Experts of a small language model: vocabulary 2048.
Below are experts of layer 4 (counted from 0) of a mixture-of-experts language model. Rows are named router (the router's row for the expert), gate (a neuron's input weights, with its number), up (a neuron's input weights, with its number), down (a neuron's output weights, with its number) and show model dimensions 0-127. Each number is 500 + 25 x the weight over its row's rms, rounded and kept within 0 to 999. Numbers have three digits each.
After each expert's rows: a language model's description of what the expert responds to. This comes from a sample of Wikipedia text that the model never trained on.

# expert 22
router:504461459471495456543542489474522482474433499484536475484489514492469493494515506541502476488518517472510527483527451499518470518505442491498492481514450535530516536519487480539476491470499478461510508473484468490503494485466506483491516529486503501520538506488527528481480493507461481473524496504505516523509545519551549523503485470491492512467517459530487515496492500468513556478464
gate5:496513490548499493524501479472529463507487452487508487521515437505502490508449482541505501511484510503475511481511493537480472488529483511480488487492477473465474524461511509478471463422506486494515510450506477490501509495513471494430485482498470518538483529526563460477501511473464506489490480516499524522542499546509493478470540464522537523486512479531538491517509495485492493514487
up5:494517483491517485436508534488459524497490537469500510519539518533481480528496494494475480521476445482520466490515513519460483551490484498549539532560444479470528515488493479477545500497525497463514541473488507515488510454549536495494487525462528495492514496528520495503513490532533490494512510491527481489477499526476492465540531457499515479491521475530497481507502521522490533537508
down5:484512510527512513485510518474457494536513495493478498473515438559512518525515539507496532488501531478544479484516511503517484538510553474501568505507479483477473436484477501491461507516525520531527499540495496495551494475530484560550495520517502501516500477486503472494520507504483529531474455457526495503522523469518513517545547468496484506496501487525516523512528475506491482486510
It responds to: Function words and prefixes. Prepositions, conjunctions and word-initial prefixes in running prose, e.g. in, as, that, de-pletion, sub, con; also Devanagari byte pieces.

# expert 26
router:495479502522549507518511464491533451457477463516511476512474510462483543478503517509520523532514509497479519475517463488522463524501505475510483488520478452478498507478492477527490507499484535476500493531483480548536484520457501477494500513487456476534522463521523514482511497505451515457463506535495556528535509513515520510488477484520532516448535447485488524515495491468496524467457
gate1:518550538517507509465512486482498502459512474539502488499454524492494558470490467492507552477512485517533485477520425481502485489506524473509531520532504512498496469540520504527508503486475495515519521477494459532503505485463469512479462505507518512503520515483462523504472465510481507541496504525510455513499548526526486533479488485508486450505493513499524562529456525470466526471477
up1:548463479480484523475519509529511503511463530494520447512495492525521521494474503458527488481453492528486471510502493499445516513500485533447510497516503495461540528510523500501527531493478515487537485479496502479476478484482500452520490481463454515491517515501519487491479468451489516450453520522470494458455489454530511460527475486483570506517507499494475487490504458488509517501509
down1:532506493459516484486494502491511498505506503507508432503537515472487499524515478502486494529443537483479492515557511479502516508476501515477492543504473518482525503470482504529532497457528506561499503455523519510470552521528534486548463525435480484497530467461494507469514542475502497489512520484516538508488485529501473523506527501503487510540524568507495494505511509473502486499456
It responds to: Word-initial prefix pieces. Opening pieces of words after an article or verb, mostly prefixes like re, co, pre, pro, sub, dis, and adjectives first, new, main.

# expert 27
router:532485473525546477556477506454502506487534502513508500483505522508512484512491504479502523527557525521462547452496487512479480507484469460505487503504502528505551520513467437523491471487500507455471488490510481500517519511450542471504518541465499439488501533501490453497493527507519502505537477498520491536518539492480490486499512458556547532504509466508486517528503513493507498490508
gate2:536507516536493519465546480499500468485480508534489473539452511482475543453489491510490518508494488543497554512482423486509521499560521488499442512510508530504501497513512472545507536503523507527487496489497476533531500486548531507507479501528503522498506528508481475550505521531468504514502514477483496466496557530477493483478497516534490523541450499495461489503488497493484463505493
up2:501495501467501505442536517510524489519458485510451549478519497415505491468513505570544512472505476518500510513531495527494511564522468481454489499518512496516488479479521499501481500486497481501493519502483523517521513518523483504537503485474525487479472529557438494526474538482529518483508529481521468561496483513510500471491508498500494484517512491494531508519531468524493525509521
down2:490497471471499502495477495502480485518521495540498479481457501478516527493473538562519487516491511493479536489509507503574493510498482512521503491474525503493486543535521434495482540488501521488519468543557520498511520463473468499522457527505514540497475487502515544505470478487512529508485467486501525497484518495456511531474461482468495470500472515522461521473543481522464557509511
It responds to: Place names, regional suffixes. Place and institution names (States, York, California, University) and suffixes like er/al in Southwestern, Northern, Natural.

# expert 25
router:501458461475488435534548483488522484488397510493520505482484515471477497499503523529510480476509501496515519497522472505520492519501462500508482486504464521530510542514487485531471476488515485468499515467484477458505503478476510481503520515489486488521532519522537536485495489471487466460493490511526508531523542532535528518491486481483521532471508464516498522512482501448525550483459
gate9:519500543512497498513540476468538493465480513480527513500495518546536525520530528501497491501480477513485477458529514477493485525485506512489517504481481490490564505519532556544507475510517479490516500505490480481550483472508522502448536468447492465520481494526555489481499478484504489496494542467526528532495496518492482506478496462534547518485570476505487483512490542485485502522543
up9:487533477483464512477494535510514499523517497517496545537518476484499453537467443530512530495462511489518530491529491531529541481483485524510544514517557484541531503458477460477511498502504479450486494490483522516495497571477468518520522539472476487506527501506463501481509501504471509496513489513452498478517529480505485486534522491480468494526508537532495538490493521526484476525548
down9:487496466469495486534485543510507467522516527528515488502519530474478484543511467501477509496513503526529512471526512489470513479466483483458489443510544490495451526525517508534445499501528534491494454520547483484487529485550487499485488524460529503521530481492514513508482443468493465499533535511442524497504474533518465501506536516531509502469493532504487510482515481505479536537487
It responds to: Name-initial pieces. First pieces of proper names, often Japanese or foreign names in tables or credits, e.g. K-ishimoto, Bro-ncos, Ko-zhi; also line breaks.

# expert 29
router:496459435464503431525544494476505500475434501472512483486491516472495482496503496523499511481499498487505527474518465511530484514482450489508486506505451518535507546518481483539456487493507471488490501460465489480513518470470503485501528524466498482522530484519530524508467552498486470451514507503513504513518550523549531507498480481484500516479515470523488522512502501463533532491463
gate8:493480490469507502533552504514534480492502480497511482497467481442520489525495495516519544520468537513492483504531511518482471516457470496420459517479508513495498502505515488507507486453512512462498494494509489444507527444511538457507509516486521511531501541518494472515507507484489498525508537498488511522580532529471481460550483503491532524512490481506475491499516468519504528477458
up8:520495527500522455518521548514458526499487500489465538519502522516484504499493477460510471509490517478484477491515441494500472496479479544505457479533497508471520541514490537466514478478511505486530527457517515525541512476474526522505473500530458532449507523484498501484496484528551492439492474501558486507508474472488512511549499540481508546520520518546526480483518489513484511513489
down8:515522502516507474523480467509502499508480499479493505527473499498528506499481508539484468462509467494502484506518518531493512504504511531527500489517470548472498536496452496475463493508464514518475481522557491501566430509484521476460496468533538470506481508558530488525516459538473476510485435480484498495516489483526512488495476460497482460474514472523467474503481493491506457523538
It responds to: Articles before nouns. Articles the, a, an starting a noun phrase in prose, plus the name ending -man and the Total column header.

# expert 1
router:509456451468474447527536481474498466474418505470536496471490518474467480488520493523508447468507509476493541486519482495522485513500466495489506483496462498520514537510495482533474486483511462469488501461478482466514509479461509492492522536490497478520525501497520530488469482485497494459495493503511505501512544514543551529493482488478509516461527470531483537507498493470531544492461
gate3:516493515484530437487545507475468534537492530531526490456513488514475515487473530493498478478490481502560505463475481487522491486518516485477466491516473481458472513498511542507451475466532482521492524512521487494530478484457494478445542526513497514488464513474498527481516485526494513517479480528489540526507472521564516462503459509505501506530482471516527548503513506492514529483473
up3:505485492459470485471481541469514481506530493477458484487512500470499513527447518516528492478517482499515523522466522511458467452528516503507470516526503487504495500498510534484459495456487515469478565453481468549501499516502444481564516506486535474494486500532454511485507498516467510532527516511475525522510527502495468479487504479528476498540465508476532485517525498503505520459460
down3:516512497511510523486504468529495510455525468493523486468515524496495500500517504503480446496527531493485488491501488494467475467503463497514476449503503451495524495491530480491535481476528530504539500514507475510510543490488556482524461436531501458492442503503488522501522476503451535516448487533463516544551480475483546519486519462512511499518507513529500490474504536507506536501533
It responds to: Table cells and sports labels. Table pipes and entries in sports and stats tables, e.g. arena names, team names after scores, award words like Best, Group, champion.

# expert 62
router:537512490510521502516492492468537481489508487447522458458522502487492499482458482461476499536507514511512516474517489509474456532529463488473494476516487505497541514494519469492483515499476526484480501489493488519494506480493584500482531540487485501536546528547507447488497499469518426524507472489463486480502507523489489479509481500546510507455487505504437504507513553468515508499504
gate8:471502526499483491476515461525473516492496517470499531504508474547489472471537533457519502519484501514492545532500488466528488494476500485459493533434493477490548517532490502514570504542516487532468483489492515538480550495506506514472508491465538445478513517493520519497487471510546473506498539472466508531485538531475500520468489517484511507473495516453493481459508471488510505485484
up8:500507499517510503528483513516481516490535490489492547512492528494488520492505492551489543466524532490531503538501509517529528445482504484537533479505534538498493462508536465501506506518443492515562539503481497507490493485486515494468517483502569485534514480533482471468453483553504519486464523472507481488503511555470482508522471535501527529528522469528489502487515480476513507491547
down8:486478481491495501503486493506491503513487497551543453478525463465498542472527524544489491480512482518539553513517492541520515518486493468463458511471503511530513503486458519493517514491467457515483499526513530475506503485453536480544481523465462478487519503507475504444538506516517499491549495529526487544501535495497500492516530478484470513488560539509497490482494518557498486535498
It responds to: Mid-word suffix pieces. Inner and final pieces of common and technical words, such as amphet-am-ine, dra-ft, polynom-ial, voc-al-s, gen-om-ics.

# expert 5
router:560526526475536520542491465471556482538488503459524489489467530488525480519483515520534503532457500490513501459512464498489504494519490522463500487486485523479530520483504505523484484486544505505439498510516503511525556480469526468457545521472518478494505500512512452462544499520480490482481439504457492491503506502533526441512509508501530520489533512521501508502505522497487517479487
gate0:478510543502482523485504502460511490509477485517472514505476474452525512452488472468490497501508462525518510507464488515501498467492516540461500496491503521487474525513469495464514509477515485509512506497533469479474495495533456469486496532512458459507479485497549507476466560490507483518517525468523528529559530489480480486442509453549538460503521531487520531513549480499495502471492
up0:511519505525505504494515469525521478549455496518489483461478521512534487530524472463480542572468497478481471482477517529515547524518460502525480510492481515521444517483493478517501493539515503485487499498518489524526492447506514507449517481501498468527475477452485490501522517495494515511510482452519498472464458490531455529465531505511515511509520461514499542472469471516488488457508
down0:485542511497517460506477494512501533488539514562516530497511515481506502520484476456461494543523475468506483491563514473492480467507489471502540533474457467448511503526499510525520508539478538496527494505469497534512469483487512520511498482432488457504493477478482503521444513517526485518473541503500495470520486544485484555517510489470506508511502522470481505492496529510514539501535
It responds to: Inner pieces of foreign names. Middle and end word pieces of non-English names and rare words, often near accented letters, such as Flá-vi-o, Jimé-ne-z, Gu-it-ar.

# expert 54
router:498479481486495484504541518509502523509545476491521451464472523459478489465474544492505498511486515493524516512523496507464444505529491474463455435509476510524497507490474502517434506453552496504522506513497494520535501466508530467486528517481509502556496487522528466495498527536490488489474491512439524498497485510528525473505501520502499492474520468506473525512532559473512469523513
gate8:466519530449517530508510505482537479530505516454507505518532561518510543535523541550482532550466528496506508529518506465490509516482480490489494533457505492527468496467497479535548519493463504522496474511526505504533530543505458451483514516489534481493522496507495473534534490469506494489480496446494512487511486495489536494477486472500488533451524487474538512495472479490489481521500
up8:518519585509509505472513532479504523511491536492504492488493521481513489532526454447479536480456491508496476476494491533500470476505549492498531536509470516498496470451502522509471549491511507491509468499505452487539485514510519506524503536488530527502578445495489510501493484465506491498495521510491502482482504532525512483480548471464476538493479524487506554513481474479478510484500
down8:528503514461489556522458504527572450505481497488518484517503543483534522471502461527509530501489452476506518487501499505509517483483511516478467483481511502467520483478512523515546507481504494478498505488472494488457484452523519497509510474469576514503505496456508491482543554492482487499488466479514523450496464467481535474533488497513489478535497530491498485494499493499464552520508
It responds to: Verb endings, clause connectors. Inflection suffixes -ed, -ing, -ly ending verbs and adverbs, plus clause words that, when, than, because, as in seem-ing-ly.

# expert 37
router:513466498529495445525500449486506489470536495500514520451503525467489540495492540519548497501517514472491528495530454517480487508516494510507516512501501517548527513504489492540489461486501488488513510500482448469527514499506504475496527496484481443516496482498522519473494479547520486477454487498495550486552534511529549482497498494536521448519539447501504532459511483471475485490474
gate4:543485481463482545484510482517506488509545516501505529482503487521491469492429508512458490490472506514481483469520482492512510526489513500466510519499487458486501491466447546498453470513464581495477450478513483499503478544503488518489478492520544464528506489506496487507551514521518477495534500471500488513501475473524540487536496500470471496544496499481532553500476487520491504466479
up4:449534522449458496521470494505504451505528518533494468508525546499524554456481507507469481438495496515474461498489474461519531481500493475503526508498508463508461499502470501473514492488498476491500503482482508527460542532515512508482499514510519505493542447515511483469495500551482476524507514490549488492500474495465487479550495510530475538506523453481506547499487477520527495502471
down4:472498497507468517509511487508493507481516500523522524546508509537464501502542478496528485474542496442458493477511573492481533512492479507493489487475532510498500484501555544490534527454484517493525448488436509523495531485498505495509533533494507450494531521507537501492451485522504493519556466497533482497484518494540523527479498502497491530474499511494545506509550489491456506498498
It responds to: Numbers and dates. Numerals starting a number, year pieces like 19, day numbers, scores and counts in tables, e.g. On 2 September, 1–0.

# expert 24
router:549508513493521517562499494505532510528518507513493504506463510475544512477472519534509502503496538506498548509477472532526489519511499461506476471474504474483527499515487519519468492504535476481472516484478484548529509493455496486486512496488525480498514508546482451463504478545479448471513445489468511507558525502478537468504529513504491536495488487510493535500488528522561515447512
gate7:526486458563486486535502457503485515502497518514499516475540553516518468507526504564520512499520514505458500494475507497505538492516490551472520492503522524527508476505486504494510484501512522478456559548523512487500479506546545497493509514515513538480517491497497452525475490516470488533495504457521477520513526516530490504534489556484525502528487471499561506471529460477528506492476
up7:500485510539484480459506510534543548500455510513495527487482513512502508529482497499496472557452527522488488524463456506501468556499529475499518505535509532533506470522504515518480459477464510477530467477535476496474522477503496547464495487497495503487501459517488528475514522511515505492534489507520499537489501461523506473478477491466463539497538497468546540468468479511491498548469
down7:499516446483526494500471514515486546460470513478540508516479499476489486512518497552481532503482511450519536532494471491504461488506548509467471482531490499469541477553555539551507489470461520540508542504506495520506544515475498495517469485529496502515517508503489507503505473497511515530514565508491481514480494484527547495486500518541508526495499504479544518509483473554500484520516
It responds to: Mid-word syllables in names. Interior syllables inside foreign and proper names, especially Chinese, Indian, Slavic, such as Z-ho-u, Ben-ja-min, Bel-fa-st, al-co-holism.

# expert 34
router:537494560537502478504517472498502496505493477489492502505497560460518536511503513476520518470501517484536532483515489538485468513519484508501480495562484496502515517479479490505484480518535465459504502505500450487485482529491515475472542519498496480546522485501524532478481474515528487479481481552527550532500535473515502502471539494560460535451501508522486521451502492461501460493502
gate6:483491521533540477538471490475511494511522503510473512519455443512520500511479499450476480469474507469564478476465523481505520519520511494518499532502507465518499527515504546448507563478503482500488480514499467491500507521510503445530564521501518491497495518514492501509510470469511439529501489497480506530489486497503534474492497502506564555536524470485500504516506504502475470479463
up6:492496504518490526491503512479501484480496524515508564526469496481499468484510489480508493496501500546451487544517496562511478507512467504485489537502505529484532514517484512473531494494536478503467543498451490512532497473458500507515488491495507517465498481528503482501518519538455536469505544508538539487511491504479505510468498457481479464465522539539495444511535583508497462495500
down6:462524493496497531508508525425481527508512480490526461526495532463494486516504503472489525530527528492496482515546494541500521526502473538477488511497507533532486519506501496538475528445509485502508458501520492490486479477500483484509516475506526516530547548505462517457507520502508481538564507490512502497480461430482492505503490507469524506541471494497470532530471495517481488500560
It responds to: Hyphens and dashes. Hyphens, en dashes and table separator dashes, especially list bullets at line start, compound hyphens and |---| rows, e.g. upper-class, 0–0.